{
  "num_hidden_layers": 11,
  "n_experts": 256,
  "shared_expert_gate": true,
  "lr_router": 0.00048,
  "norm": "rmsnorm",
  "tie_word_embeddings": true,
  "learning_rate": 0.00756,
  "max_seq_len": 256,
  "train_tokens": 858100000,
  "dataset": "wikipedia_en"
}
Below are experts of layer 7 (counted from 0) of a mixture-of-experts language model. Rows are named router (the router's row for the expert), up (a neuron's input weights, with its number) and show model dimensions 112-167. Each number is 128 + 24 x the weight over its row's rms, rounded and kept within 0 to 255.
After each expert's rows: a language model's description of what the expert responds to; "mostly gets" lists some tokens that are sent to it at least half of the time. This comes from a sample of Wikipedia text that the model never trained on.

# expert 21
router [141 164 114  76 119 120 178 110  97 132 134 190 172 133 158 138 101 122 121 100 161 126 145 137 150 110  78 125 101  93  69 132 159 134 123 120 165 156 101 112 121 114 102  87 101 143 153 137 146 117 127 162 106 169 144 105]
up0 [107 113 147 185 131 100 146 109 112 101 156 123 195 162  94 160 114 141 139 106 150 126 164 108 134  93 122 152 121 117 128 157 123 162 108 155 142 151  64 135 155  89  96 104 102 171 139 115 121 116 146 158 119 121 117 119]
up1 [ 96 152 114 120 181 122 165 120 115 134 183 123 127 151 128 137 152  83 117 127 168 137  87 112 166 129  87 157 131 160 108 135 154 123 139  99 183 119 100 134 127 124  83  96 117 140 130 137 146 149 130 180 124 127 113 107]
up2 [123  73  88 146 141 175 104 153 172 133 134 117 124 111 128 121 168 127 120 136 153 111 148 156 153 105 125 110 122 106 141 156 111 139 136 143  95 128  99 155 156 112 106 141 130 155 138 141 138 148 118 171 124 112  94 136]
up3 [133 156 142 136 139 122  98 126 104  94 125  97 181 125 109 115 102 128 146 119 133 159 151 129 111 130 112 108 101 122 142 103  99 132 132 148 118 165 118 167 126 154 123 125 152 128 122 104 149 135  78 154  76 125 119 135]
up4 [133 123 147 143 118 170 137 143 146 163 113 134 120 136 106 114 127 133 106 108 138 102  94  89 105 158 133 118 151 116 107  82 137 148 122 140 156 115  95 147 124 120 115 115 111 135  93 136 160 144 123 108 127 189 145 135]
up5 [101 143 168  70 112 104 153 111 151 136 135 156 130 171 120 108 131 134 163 111 124 100 143 141 143 100 119 115 129 173 122  86 112 134 116 109  90 112 136 147  85 132 177  98 138 105 165 113 138 108 116 145 181 153 126 120]
up6 [126 114 122 114 132  94 152 149 119 109 130 139 163 163 137 171 122 122 113 112 137 164 133 125 122 108  93 173 114 108 109 178 149 156  99  76 135 111 115 111 128  91 105 119 155 106 143 114 130 154 117 165  92 134 126 115]
up7 [133 157  98 148 102 123 113 130  91 153 103 162 127 138 138 161 138 125 133 103 103 146 124 144 154 129 113 135 104  69 134 159 119 133 103 134 150 155 108 127 166 126 120 130  95 149  83 176 174 127 149 122 112 141 102  86]
up8 [162 130 167 119 109  74 126  99 133 156 143  79 137 104 154 141 111 128 137 162 136 147 142  91 140 120 120  99 127 127 157 143 161 114 129  99 117  81 136 139 127 151  69 145 100 116 161  95 146 137 111 121 105 157 154 100]
up9 [109 102 162  99 138 107 120  88 149 127 138 135 154 136 121 105 120 102 100  65  95 145  97 138 116 106 117 134 128 125  96  88 142 149 103 137 102 130 122 131 123 122 108 118 154 144 129 115 116 152 125 109 147 127 135 141]
up10 [126 148 104 138 105 152 105 110 121 137 110 157 159 131 139 136 123 111 143 102 102 120 131 169 113 114 133 100 117 136 167 129 151 127 154 122 147 155 157 182 121 113 130 131 140  88 160 167 125 151 137 152 156 159 122 147]
up11 [110 178  99 120 138 122 147  97 111 123 122 148 152 144 111  73 125 105  85 133 129 110 145 143 155 137 147 154 175 127 112 138 144 100 128 115 140 176 126 128 131 139 127 172 124 111 146 175 128 130 114 148 125 147  95 115]
up12 [136 128 153 112 146 125 136 117 145 154 107 159 163  81 134 146 118 132 135 126 174 149 108 147 102 144 114 173 134  96 144 118 152 122 113  80 133 101 158 111 154 116 127 160 130 154 160 127 120 137 129 112  75 199 182 133]
Description: Empty or placeholder table cells. Dashes, zeros, question marks, "N/a", "None" and "Unknown" filling cells of stats and discography tables, plus titles like Mrs., Hon.
mostly gets: "/a", " ?", " 🔨", " did", " DNQ", " Yes"

# expert 46
router [170 102 152 129 154 125 166  90 120  96 132 119 170 120 132 106 101 128  70 121 154 118 140 152 152 137 112  97 127 110 132 109 144 114 136 166 124 138 138 173 131  77 118  89 134 105 167 123 159 154 161 169 139 149 145 140]
up0 [124 172 104 120 127 118  98 133 125 116 172 117 129 128 130 134 151  98 136 141 129 156 106 170 151 118  86 116 100 129 114 138  98 131  84 122  94 138 153  88 109 116 144 146 162 132 130 149 135 145 117 114  85 172 149 149]
up1 [ 78 149 108 169 134 120 115 134 149 165 122 138  76 148  95 116 102 113 145  91 156 129 112 107 134 131 127 163 122 133 144 138 126 162 145 174  92 101 101 136  97 119 153 121 111 126  98 108 154  88 123 161 149 168 100 126]
up2 [102 131 126 103 135 115 118 175 120 120 152  72  85 130 127 178 109 121 145 148 163 123 117  96 127 123  89 142 130 125 150 156 129 121  89 162 133 137  97 173 159  91 112 136  94 141 125 149 142 130 136 160 136 123 106 115]
up3 [ 92 116  84  83  84 113 123 155 145 100  89 107 144 119 131  75 139 103 137 100 136 150 136 144 155 128 148 137 155 121 138 136 154 130 152 141 125 121  89 109 134 125 139 125 143 141 126 127 153 190 146 153 108 127 128 183]
up4 [102 119 114 108 155 132 146 149 177  95 137  99 100 161 133 113 121 156 111 122 160 153 133 137 139 137 126  97 141 137  93  77 176 113 141 196 122 132 122 161 131 145 130 147 132 108 143 134 149 112 130 156 112 117 128  87]
up5 [137 149 128  93 130 109 148 123 159 100 148 114 149  79 120  76 180 113 139 165 123 129 135 119 125 119 137  91 106 115 124 123 150 155 131 135 101 156 120 162 148 126 121 154 159 125 139 114 119 115 143 159 161 156 122 129]
up6 [119 118  97 133  90 125 129 115 104 164 121 171 165 126 128 115 136 119 100 118 135 146 109 142 144 128 197 187 145 106 115 112  99 125 118 127 159 134 105 148 109  75 116 103 121 163 163  86 162 119 128  95 112 153 119 136]
up7 [117 136 118 120 141 135 119 108 145 120 129 117 115 173 108 119  98 109 101  95 126 121 103 109  69 136 127 154 129 116 108 156 135 141  91 130 153 137 101 113 189 146  88 124 137 128 138 141 154 134 144 163 164 131 147  94]
up8 [113 148 149 113 117 130 133 134 110  97  95 108 106 193 137 117  96 110 138 147 107 148 120 146 114 132 132  95 113 115 140  69 155 125 111 106 141 101 162 132  98 136 161 125 137 120  91 112 139 117 163 158 121 143 131 169]
up9 [162 118 132 118 108 128 104  97 104 133 128 101 137 115 134 123 138 134 109 136 155 177 106 104 157 133 112 127 134  94 136 141 126 147 127 149 111 129 103 155  69 103 147 180 122 105 120 105 100 113 115 127 130 138 109 145]
up10 [138 137 152 114 100 158 151 117 177 139 161 137 160 163  96 123 162 111 143 129 114 140  97 132 140 139 108 121 122 166 132  94 147  89  95 143 116 118 121 150 133  91 100 150 129 166 125 102 127 177 141 177 133 155 126  83]
up11 [127 134 156 149 172 129 117  93 104 102 113 130 132 128 117 132 173 118  93 101 177 137 142 133 122 120 138 113  92 150 127 132 121 127 120 108 117 118 100 150 130  97  89  83 131 158 158 120 101 146  98 126 124 138 111 146]
up12 [132 113  90 159 136 107 120 101 121 133 148 163 155  92 135  80 143  78 103  74 169 123 134 148 145 130 137 156 119 131 109 125 125 102 123 134  98 120 134 135 139 157 111 137 152  96 125 137 152 152 141 173 136 155 117 134]
Description: Latin taxon name pieces. Word pieces inside Latin genus and species names in taxonomy lists, such as -ensis, -atus, -is, -ia, and Binomial.
mostly gets: " Binomial", "ensis", "atus", "odon", "achy", "opsis"

# expert 24
router [139 149 123 112  93 108 155  84  88 129 121 121 105  82 116 123 121  84 116  86 172 151 134 154 172 147 112 137  59 144 107 111 153 132 163 141 132 144 138 127 167 114 124 163 146 105 146 140 188 156 130 123  81 129 202 106]
up0 [113 100 146  88 105 150 112 143 151 132 156 116 127 129 120 120 145 135 145 139 152 121 163 130 105 141 138 151 162 102 124 186  91 159 144 101 165 146 121 105  70 190 136 116 133 131 111 115 142 116 106 127 135 118 158 164]
up1 [116 152 166 148 131 136  72 106 156  89 140 198 146 117 107 135 145 151  96  89 122 133  89 100 166 107 108 156 130 165 126 153 149 151 108 103 151 139 125  88 165 125 107 118 133  99 141 132 129 125 132 128 132 132 106 107]
up2 [109 133 106 123 133 139 139 180  96 130  95 131 130 147 147  90 119 129 122  99 154 154 120 144 109 121 131 131 113 160 126 168 141 131  98 138 141 128 142 132 155 114 106 155 164 140 123  90 134 117  96 138 104 129 137 145]
up3 [138 127 100 125 171 119 176 113 166 100 142 139 165 124  87 104  78 115 109 118 137  77 114 131 181 115 103 131 129 114 138 153 136 148 128 153  98 153 103 104 120 156 132 152 136 124 170 161 158 138 148 137 119 140 113 112]
up4 [146 134 140 122  89 131 122 118  89 186 121  91 119 121 177 125 125 142 126 147  98 109 128 169 203 113 131  97 119 130 136 133 140 140  80 106 144  72 149 110 145 129 138 123  90 110 163 102 145 145 155 155 101 129 145 126]
up5 [136 155 117  83 114 159  88 157 147 178 122 112 107  81 126 116  91 162 125  78 182 151 135 129 110 105 120 143 124 126 157  90 139 143 142 128 139  79 164 128 105  76 120 164 101 124 158 103 134 125 142 102 116 117 154 116]
up6 [157 114 133 155 120 129 116  95 126 131 125 154 130 106 139 144 127 148 147 143 160  81 145 153 158 145  86 117 134 121 129 167 111 139 156 151  98 131 118 160 139 109 143 119 107 139 139 158 147 139 133 124 156 125  88 166]
up7 [141 124 161 128  69 113 158  94 160 133 129 158  98 159 142 135 113 104 168 150  75 183 129 129 107 149 113 114 130 136 110 113 155 115 128 100 135 130 148 116 130 123 122 108 163 125 144 165 108 129 130 116  92 142  92 111]
up8 [115 129 176 101  82 125 130 140 106 106 126 126 124 119 111  99 116 151 135 101 145 134 142 131 120 134  60 147 172 140 129 149 165 104 182 132 113 178 138 176  75 115 128 106 123 156 184 137 120  90 136  92 146 136 111 103]
up9 [131 122 151 122 135 133 114 159 139 154  93 131 120 156 159 118 142 112 136 137 172 132 158 136 121 119 187 150 114 120 126 114 146 116 126 139 201 121 136 101  93 131  94 133 109 121 108  95 119  86 143 129  73 115 144 163]
up10 [139 143 113 112 119 114 156 186 139  81 178 144 166 147 143 131 127 107  57 122  91 124 137 147  99 124 132 112 140  89 124 116 120 164 104 151 159 133 129 157 145  90 108  98  97 124 111 120 147 124 136 142  99 105 129 102]
up11 [130 123 179 141 115 109 128 141 174 118 179 105 107  71 145 123 157 109 147 117 160 116 130 147 136 160 149 146 142 156 132 144 134 160 158  78 124 137 134 148  67  97 174  75 133 143 161 146 132 105  95 136 111 117 119 131]
up12 [110 151  98 144 157  88 126 108 123 158 139 128  96 114 109 118 145 121 148 106  88 144 142 132 114 157 109 116 115  87 139 113 119 105 122 100 142  86 155 118 131 142 134 106 168  92 146 103 107 144 115 174 147 112 112  74]
Description: Infobox field starts. Line-start dashes, line breaks and field names in infobox lists for films, albums and places, such as Release, Directed, Country.
mostly gets: " Binomial", " Release", " Starring", " Written", ");\n", " Production"

# expert 6
router [135 158 157 123 107 137 186 139 109 152  88 132 105 112 129 128  86 157 119 116 143 172 134 122 146 140 116 126  78 112 119 116 158 165 133 145 152 135 131 114 115 104 170 131 114 114 179 132 162 124 142 158 109 173 146 114]
up0 [140 107 138 125 117 125 144 144  79 105 122 108 149 122 127 142 125  82 122 107  95  92 137 132  82 108  95 118 108 146 121 128 142 111 126 111 112 176 190 146 105 137 127 135 131 107 143 151 124 171 126 155 160 117 159 136]
up1 [155 141 152 134 107 156 132 149 138  78  81 113 162 121  87  81 122 109 110 127 140 137 151 125 143 102 110 145 186 113 136 129 128 136 119 161 127 135 124  97 129 140 140  78 152 155 122 152 157 155 117 109 112 145 123 139]
up2 [152 161 149 147 110 120 125 126 144 167 124 153 128 122 141 126 158 119 130 116 125 128 133 177 140 125 142  90 128 101 119 151 122 155  68 158 126 100  75 110 130 134  99 123  96 107  95 151  69 115 119 104 125 115 175 143]
up3 [109 156 171 137 113 134 150 129 153 147 150 133 121 136  79 117 148 103 127 148 136 131 128 151 169  84 140 168 106 140 153 120 119 118 124 115 128 112 152 130 160 119 124 161 113 137 172 155 104  90  87 127 111 187 141 110]
up4 [127  86 124 130 151 170 145 165 152 104 138 118 123 141 160  71 102 107 103  64 108 132 105 120 125 133 130 162 142 119 179 127 117 114 154 127 119 119 112 121 141 173 189 133 134  89 145 160 113 141 115 153 116 165 143 126]
up5 [144 154 127 126  94 166 139 169 118 138 132 120 130 138 157 162  98 134 189 129 114 133 130 138 168 109 161  95 118  99 171 130 125 124 140 135 112 115 141  94 102 142 121 158 125 121 161 117 203 116 145 140 178 147 114 101]
up6 [ 92 128 110 111  95 111 121 119 107 130 205 154 115 115 103 126 116 144 125 111 131 143  71 135 126 112 164 171 125 109 125 138 156 117 133 103 135  92 149 153 139 117  86 159  99 150  69  83 146 142 154 121 123 144 126 104]
up7 [ 98 149 117 124 115 122 139 124 127 185 133 164 117 155 116 125 116 102  95  94 134 115  94 114 132 161 107 113  62 138 144 146 115 144 156 107 140 118 115 110 124 137 140 139  95 145 138 123 150 167 156 117 137 119 110  92]
up8 [149 114 134 119 108 131 157 149 150 171 146 118 164 159 134 136 167 132 115 126 180 127 156 144 117 167 112 140  80 132 151 147 131 164 108 117 162 129 124 134 127  90 124 128 138 103 174  91 134 143 110 146 144 110  84 126]
up9 [180 113 103 104 105 158 140 155 107 115 161 149 112  74  98 139 109 157 133 115 139 157 121 119 131 182 126 142 132 165 125  93 157 130 153 164 142 113 136 153 155 111 161 129 130 126 203 165 151 139 185 148 154 136 130 115]
up10 [140 116 118 100 126 143 120 132 114 135  79 109 114 123 133 133 107 117 154 124 136 136 136 123 113 131 134  78 102 112 146 130 129  97 124 143  86 154 123  94 140 132  75 105 165 109 157 123 139 110 147 136 120 122 143 128]
up11 [147 168 130 112 117 134 108 176 142 143 100 144 115  94 126 102 130 106 141  87  97 133 102 174 134 111 121  58 117 117 129 107 144 144 139 119 140 109 121 110 144 128 107 136 103 126 129  88  70 140 166  93  83 122 169 140]
up12 [ 92  94 114 157 134 161 138 143 101 116 150 122 128 156 150 101 136 163 124 103 113 138 132 119 134 150 151 140 150 145  99 127 127 131 137 106 144 119 104 160 154 139 117 163 172 127 109 178 116 170 140 129  92 137 111 143]
Description: Reporting and belief verbs. Verbs of saying, announcing or believing and the following that, as in he said, announced, claimed that, concluded that.
mostly gets: " announced", " tells", " said", " believed", " stated", " says"

# expert 27
router [158 147 120 123  65 114 125  84 154 153 118 135 148  95 127 144 123 127 116  95 171 131 161 143 147 129 117 122 126  89  87 110 158 141 120 113 141 160 124 129 127 115 110 130  86 118 171 132 141 122  80 112 146 159 166 113]
up0 [107 129 139 126  97 138 160  65  99 154 175 140 110 137  80 150 102 144 133  97 167 100 118 115 180 136 135 127 157 166 109 107 155 112 104 103 160 154 157 144 116 111  77  86 129 123 143 138  80 145 107 135 110 159 117 154]
up1 [ 77 163 119 115 100 167 120 106 162  74 124 134 117 131 151 117 130  99 108 122 158 141 114 109  93 144 154  93 111 129 111 125 144 140 118 160  95 108 117  82  70  87 152 118 113 137 130 168 160 100 115  95 181 103 163 112]
up2 [153 140 164 115 130 100 147 116 134 110 165 138 149 115 122 136 147  94 121 128 143 151 123 135 144 111 100 140 138 125 122 127 161 125  89 105 100 155 166 121 155 111 118 166 116  98 169 105 128 124  87 114 148 148 176 153]
up3 [126 148  94  74  93 118 122 140 153 127 166 150 143 117 173  93  84 163 165 154 157 133 153 129 128 123 162 144 132 109 170 110 137 132  95 150 112 147  85 102 134 152 146 141 116 131 152 161 132 165  93 144 139 106  78 135]
up4 [100 140 104 150 129 104 129 107 139 144 111 169 175 151 127 152 127 124 143 145 166 188 119 146 148 142 131 138 146 149  84 143 147 121 100 125 122 121 108 154 178 135 137  84 148 131 127 156 137 131 141 153 156 135 150 115]
up5 [ 82 189 108 161 109 130  99 102 168 132 143 123  78 125 129  99 100 151 163 120 116 124 155 132 132 123 133 153 140 119 113 156 109 152 121 140 116 154 127 124 115  92 115 131 147 168 137 147 106 122 155 130  94  97 144 145]
up6 [ 81 102  55 119 129 133 117  35  83 108 117 162 101  73 100 143 116 118 144  72 132 106 140 131  72  78 131 132 136 154 167 126 141 106 150 121 141 112 148 143 162 121 133 125 157 114 137 113 139 129 115 141 114 153  87 151]
up7 [135  99  94  93  72 113  96 110 128 168 102 132 129 126 143 155  99 160 151 123 134 121 136 133 172 133  88 100 103 150 162 128 136 125 140 145 121 118 156 136 147 107 138 162 130 150 108  97 119 118 144 101 160 146 112  83]
up8 [148 138 140 129 139  75 136 123 109 151 129 106 128 138 142  92 145 123 148 115 149  90 120 133  87 133 114 118 126  74 128 163 124 140 109 100 138  71  95 110 113 150 110  85 124 163 149 167 159 140 118 127 193 126  91 123]
up9 [159 132 125 119 129 122  84  82 104  97 100 156 105  94 126 156 116 166 146 145 101 135  96 178 150 132 130 145 118 131 139 108 124  81 122 106 122  75 130 152 122 122 121 116 103 118 179 156 137 141 120 132 124 113 109 121]
up10 [133 136 139 143 116 139  85 123 110 115  92 152 150  97  96 159 104  99 151 133 163 152 152  68 117 110 139 114 127 110 165 157 112 127 128 155 125 144 146 111 132 100 145 100  81 119 134 117 143 101 131 147 162 141 132 113]
up11 [106 158  95 157 121  94 132 160 115 142 118  69 116 140 111 144  64 106 122 126 159 111 106 103  97 122 114 112 179 112 122 116  83 126 151 123 146  94 152 121 143 110 122 120 141 108 130 110 185 155 125 112 133 107 134 144]
up12 [127 131 124 124 126 198 142 137 141 124 130 157 106 153  95 117  93 112 137 152 135  94 129 160 121 119 145 120 134 123 140 153 141 129  99 117 145 138 161 144 167 135 115 120  96 117 145 140 132 123 129 141 124 119 109 140]
Description: Election result table structure. Pipes, blanks and row labels in election result tables, such as Total votes, Turnout, Registered electors, Labour, Conservative, hold.
mostly gets: " Turnout", " Registered", " ±%", " Whig", " Labour", " electors"

# expert 30
router [ 93 124 139 131  85  95 146 151 117 122 157 154 147 119 149 118 125 115 121  85 136 167 136 160 128 127  92 142 126 136  70 105 120 142 151 133 173 159 114 103 124  99  82 119  99 126 134 160 147 129 116 158  69 164 131 140]
up0 [103 151  96 112 128 127 166 111  81 117 113 130 119 133 124 145 134 145 158 115 143  87 107 197 134 143 120  76 127 130 130 118 106 149 128 144  95 177 132 139 152 118 152 141 128 132 108 148 157 147 100  90  99 145 107  85]
up1 [138 146 154 138 106  95 112 119 136 109 110 120 140 157 159 114 117  88 130 127 151 106 137 130  93 124 118 155 117 126 114 104  95 128 144 101 153  96 124 164 105 148 168 135 122 172 157 134 128 141 161 147 121 141 120 131]
up2 [112  91 161 112 148 104 103 134 120 126 153 129 118 144 112 105 109  98 119  99 148 128 162 156 147 106 102 106 125 141  93 111 132 175  99 122  98 125 110 125 121 141 136 114 116 151 146 132 116 108  92 141 120 145 133 139]
up3 [133 160 162 123  79 144  86 146 122  96 154 140 135 131 148 158 115 179 155  73 129 102 170 116 110 149 103 146 119 118 129 126 144 133 120 152 115 150 180 133 165 141 171 158 149  88 157 101 150 144 102 136 116 105 129 111]
up4 [135  93 153 142 105  70  99 140 119 124 106 110  92 121 127  92  94 121 131 125 144 113 127 141 126 109  98 113 106 143 130 132  99 121 164 118 134 146 132  80 128 103 103 168 167  98 115 134 146 179 131 127 118 143 118 141]
up5 [144 114  80 142 122 106 143 157 112 133 116 124 152 146 115 160 173 152 152  90 113 138 123 135 161  90 105 109 119 104 128 156 133 109 102 117 153 137  77  99 133 137 120 158 100  58 137 136 125 115 112 144 140 113 140 123]
up6 [164 154 160 118 112 148  87 127 174 121 132 150 136 135  87 127 132 120 129  54 143 121 152 140 134 124 136  98 148 155 172 138 151 109 130 136 155 179 112 113  82  90 144 131 126 125  87 166 112 108 118 129  83 138 150 167]
up7 [143 133 165 126 110 111 135 179 140 122 119  97  86 173 131 140 124 118  85 127 105 140 105 129 116 152  85 149 118 149 129 126 107 126 153 102 133 157 119 101 158 119 134 114 108  82 102 153  86  97 120 128  88 155 164 132]
up8 [106 129 166 159 130 143 159 162 138 149 130 161 129 130 113  99 118 144 109 122 108 124 149 159 119 110 110 123 166 136 133 130 154 120  88 116 116 178 119 128 129 154  78 149 121 142 162 152 150 102 113 123  87 145 159 164]
up9 [ 74 148 139 151 106 170 166 162 111 110 126 111 103 141 152 131 143 103 115  81 126 121 171 136 118 114 143 149 116 118 116  95 122  87 130  82 161 125 147 172  86 153  95 155 127 155 162 122 143 104 152 138 101 150 119 112]
up10 [ 93 157 163 147 106 166 111 129 104 131  82 132 183 115 124 134 160 107 140 117 121 109 168 128 136 141 162 150 140 119 123 156 108 112  84  97  83 108 126 115 174  90 133 171 135 121 115 101 167 142 106 133 135 140 153 125]
up11 [125 158 168 169 114  80 136 124 152 123 154 112 117 119  83 125 138 170 109 109 141 168 124 107 159 108 172 147 131 121 100 141 154 144 128 179 162 107 136 114 162  98 101 112 138 158 133 103 159  93 122 115 118 141 135 106]
up12 [147 108 128 173 125 143 100 137 133 106 136 127 155 171 130 122 125 125 133 100 138 144 170 150 139 172 106 110 110 126 121  77 149 147 125 157 143 167  77  84 110 104  92 148 124 121 183 137 133 107 155 132 103 154 146 166]
Description: Scores and table numbers. En dashes and digits inside sports scores and results tables, such as 6–0, 2–1, and pipe cells between standings numbers.
mostly gets: " +", " Score", " −", "−"

# expert 49
router [124 124 142  95  97 168 140  88 107 125 125 144 138 107 152 132  97 108 116  77 144 171 147 133 141 135  94 111  91  88 113 107 120 164 136 123 143 141 114 120 132 102 152  94 138  86 157 148 166 155 131 125  80 146 146  75]
up0 [132 137 150 113 120 133 136  49 147 134 141 130  69 128 125 127 121 139 165  87 131 147 132 162  95 163  80 102 160 140 142 147 116 163  85 115 120 165 168  79 157 105 168 119 135  66 124 132 106 124 112 131  75 127 130 127]
up1 [ 96  91 138 154 132 132 135 138 138 138 134 156 133 111 101 102 123 118  81 121 139 125  90 126 118 152  68 151 142 117 124 158 125  98 132  75 136 169  75 129 128 150 143 146 106 146 132  93 100 130  83 142 114 117 111  74]
up2 [134 116 118 157 111 136 152  98 129 123 125  73 110 118 166 147 123 131 184 122 120 161 139 140  93 108  90 167 124 123 116 121 115 162 154 162 128 162 108 133 118 123 122 125 118 111  94 178 103 100 140 162  86 103 116 137]
up3 [125 150 148 103 119 106 161 136 151 150 112 109 145 136 127 138 134 130 114 130 140 138 172 130 116 139 165 120 142 126 116 116 128 169 117 128 155 161 105 139  94 100 138  86 130  98 131 115 111  73 175 192 155 123 129 140]
up4 [159 126 149  80 120 113 115 149 132 122 151 145  84 133 157  97 117 118 131 108 109 127 107  99 135 172 148 141 151 106 155 166 124 131 130 110 127 142  75 126 187 125 117 135 112 124 121 100 170 120 128 184 130 134 187 156]
up5 [132 174 141  94 137 113 155 104 107 159 115 132  51 108 141 146 120 129 144 108 151  99 113 166 128 174 167 134 157 169 123 125  95 101 123 150 165 152 121 101 115 108 111 114 107 110 128 105 148  80 116 151 150 179 141 120]
up6 [119 164 127  92  61 161 139 132 119 131 152 188 142 110 137 146  98 109 111 101  95 100 116 112 114 104 140 142 146 107 145 147 132 157  65 131 124 110 166 138 144 129 189 138 146 134 145 122 141 166 114 147 123  97 166 109]
up7 [141 150 119 136  96 135 163  90 114 119 101 164  88  85 138  93 139 138 173 147  88 148 145 106 104 133 115 122 114  92 102 125  76 155 102  74 152 141 116 154 137 154  95 140 118 176 125  98 137 142 110 132 138  94 123 123]
up8 [128  82 138 143 104 145 117 112  88 134 136 158 180 134 134 150 103 127 132 149 184 100 126 140 143 115 120  96 133 124  72 132 128 102 130  83 161 152 152 127 126 136 101 124 123 127 106 149 117 145 153 160 146 150 118 112]
up9 [103 128 111 149 114 101 123 118 118 153 135 128 142 116 148 145 112 191  97 107  75 102 166 119 146 114 130 126 107 158 109 163 141 133  86 152 147 117 149 112  75  91 160 170 104 106 130  96 151 131 134 128 127 134 127 129]
up10 [169 107 165 125 171 138 138 141 127 130 115 129 106 122 114 131 124 115 118 141 102 130 140 112  97 145 142 119 162 131 161 117 100 128 125 124 163 141 102 131 127  81 137 159 192 134 167  99 180 109 109  92 127 120 154 129]
up11 [109 169 100 123  95 136 118 106 117 150 130 162 131 124 154 105 119  76 113 134 150 146 117  73 133 124 103 105 104 105 168 135  87 120 130  95  90  82 113 116 144 147  93 165  77 151 142 179 148 133  83  77 118 145 152 131]
up12 [138 122 119  79 139 173  99 123  48 146 124 161 108 146 125 160 167 127 130 125 131 114 150 121 183 106 131  96 128 124 141 145 123 142 118 190 102 134 158 131 106 106 155 183 134 108 142 133 138 145 136 133 138 130 160 110]
Description: Table row openings. Pipes, commas, month names and first tokens of table cells or rows, such as W in game-result tables and years in stat tables.
mostly gets: " BAR", " Episode", " ISBN"

# expert 40
router [148 167 158 128 113 116 165  73 143 173 133 174 111  99 131 116 133 145 136  86 142 145 113 167 134 113 122 151 132 115 157 105 119 147 105 143 144 144 114 136 132  88 103 101 126  78 123 126 159 171  85 168 127 148 185 120]
up0 [ 90  80 107 127 123 114 128 112 167 156 159 156 127 115 152 147 151 140 145  92 120 145 100 146 152  93 118 109 113 115  79 149  67 157 157 121 155 109 145  86 177 127 129 115 122 120 185 137 124 143 145 118 170 136 126 102]
up1 [117 122 116 142 113 103 120 123 130 144 156 121 138 129 140 129  92 157 157 127 128 157 139 110 156  81 115 117 138 121 149  76 118 134 111 138  89 152 155  91 151  85  94 151 159 141 157 134 126 157 114  76 139 103 112 143]
up2 [120 146 138 133  72 135 134 137 146 128 131 163 122 154 183 145 165 120 126 125 149 147  94 116 157 106 120 166 124 124 142 115 163 159 135 120 149  98 176 133 125  99  83 114 147 153 135 150 103 146 146 175 118 135 143 120]
up3 [110 114 178 114  73 131 122 116 155  98  99 114 122 165 100 107 143  75  88 103 129 129 110 136 176 102 112 144 121 171 151 121 156 112 114 118 135 116 165 137 132  80 138 179 129 126 115  69 145 172 143 127 216 120 125  95]
up4 [156 111 137 109 141 177 111 121 125 119 123 115  92 155 133 150 147 133 154 177 140 149 100 132 133 138 177 124 139 142 104  85 154 147 139 115 111 183  73 147 135 148 114 129 104 100 130 133 155 106 156 118 138 136 131 139]
up5 [ 79 147 146 142  93  92 154 115 114 157 132 149 138  98 139 112 151 181 136 166 151 168 110 106 120 115  96 165 151 143 132 104 143 134 123 134 124 124 123 148 128 119 169 129 137 120 152 109 153 151 122 142 129 110 124 117]
up6 [139 156 120 128 134 148 126 135 138 128 110 126 159 131 131  94 137 129 118 125 113 122 121  98  93 115 123 107 110 118 167 109 136 146  77 122 112 146 121 173 144 145 114 119 135 127 119 102 161 139 152 101 152  84 179 116]
up7 [103 176 173 158 165 139 111 159  86 120 122 158 114 154 105 114 134 131 107 118 131 140 142 129 149 146 135 133 134  88 117 127 121 138 117 144 154 118 145 109 138 131 182 106 138 105 111 123 119 136 140 151 128  93 173 107]
up8 [153 116 151 153 135 149 136 126 132 121 166 141 139 120 140 123 134 102 140  96 139 176 105 127 146 104 126 160  99 127 124 125 168 128 143 100 144 111 113 142 100 133  90 139 109  98 140 135 145 146 126 143 145 120 145 199]
up9 [128 117 111 149 124 134 142  88 161 132 147 175 102 127 113 148 144 146 107 111 135 121 112 158 123 187 172 119 163 110 134 107  93 120  70 182 144 170 118 127 154 124 133 145 126  86 146 136 141 120 103 116 138 129 135 119]
up10 [122 116 120 126 131 138 145 130 142  97 150 148  84 102  99 139 128  97  80 122 137 127 123 116 140 123 200 121 144 162 128 141 111 131  77 106 129 148 127 134 110 170 140 151 121 139 106 123 176  89 152  99  92 177 103 140]
up11 [104 138 107 162 120  73 149 129 112 134 123 170 129 127 122 117 140 130  62 135 112 127 138 134 146 146 135 126 128  98 118 124 131 130 149 145 154 116 137 160 121 111 125 142 130 163 117 127 128 187  71 113 115 113 181 139]
up12 [133 134 127 121 117 157 135 124  97 119 150 108  75 127 122  92 129 116 164 122 149 136 112 114 168 151 137 116 171 101 131  84 117 160 143 156 138 139 209  99 174  92 127 112  90 119 121 124  91  95 145 132 141 126 156 149]
Description: Sports schedule tables. Pipes, spaces and cells in sports schedule and results tables, with entries such as times (7:00 pm), @, Win, Loss, and vote-count labels.
mostly gets: " Sheet", " @", " Loss", " pm", " Socorro", " Registered"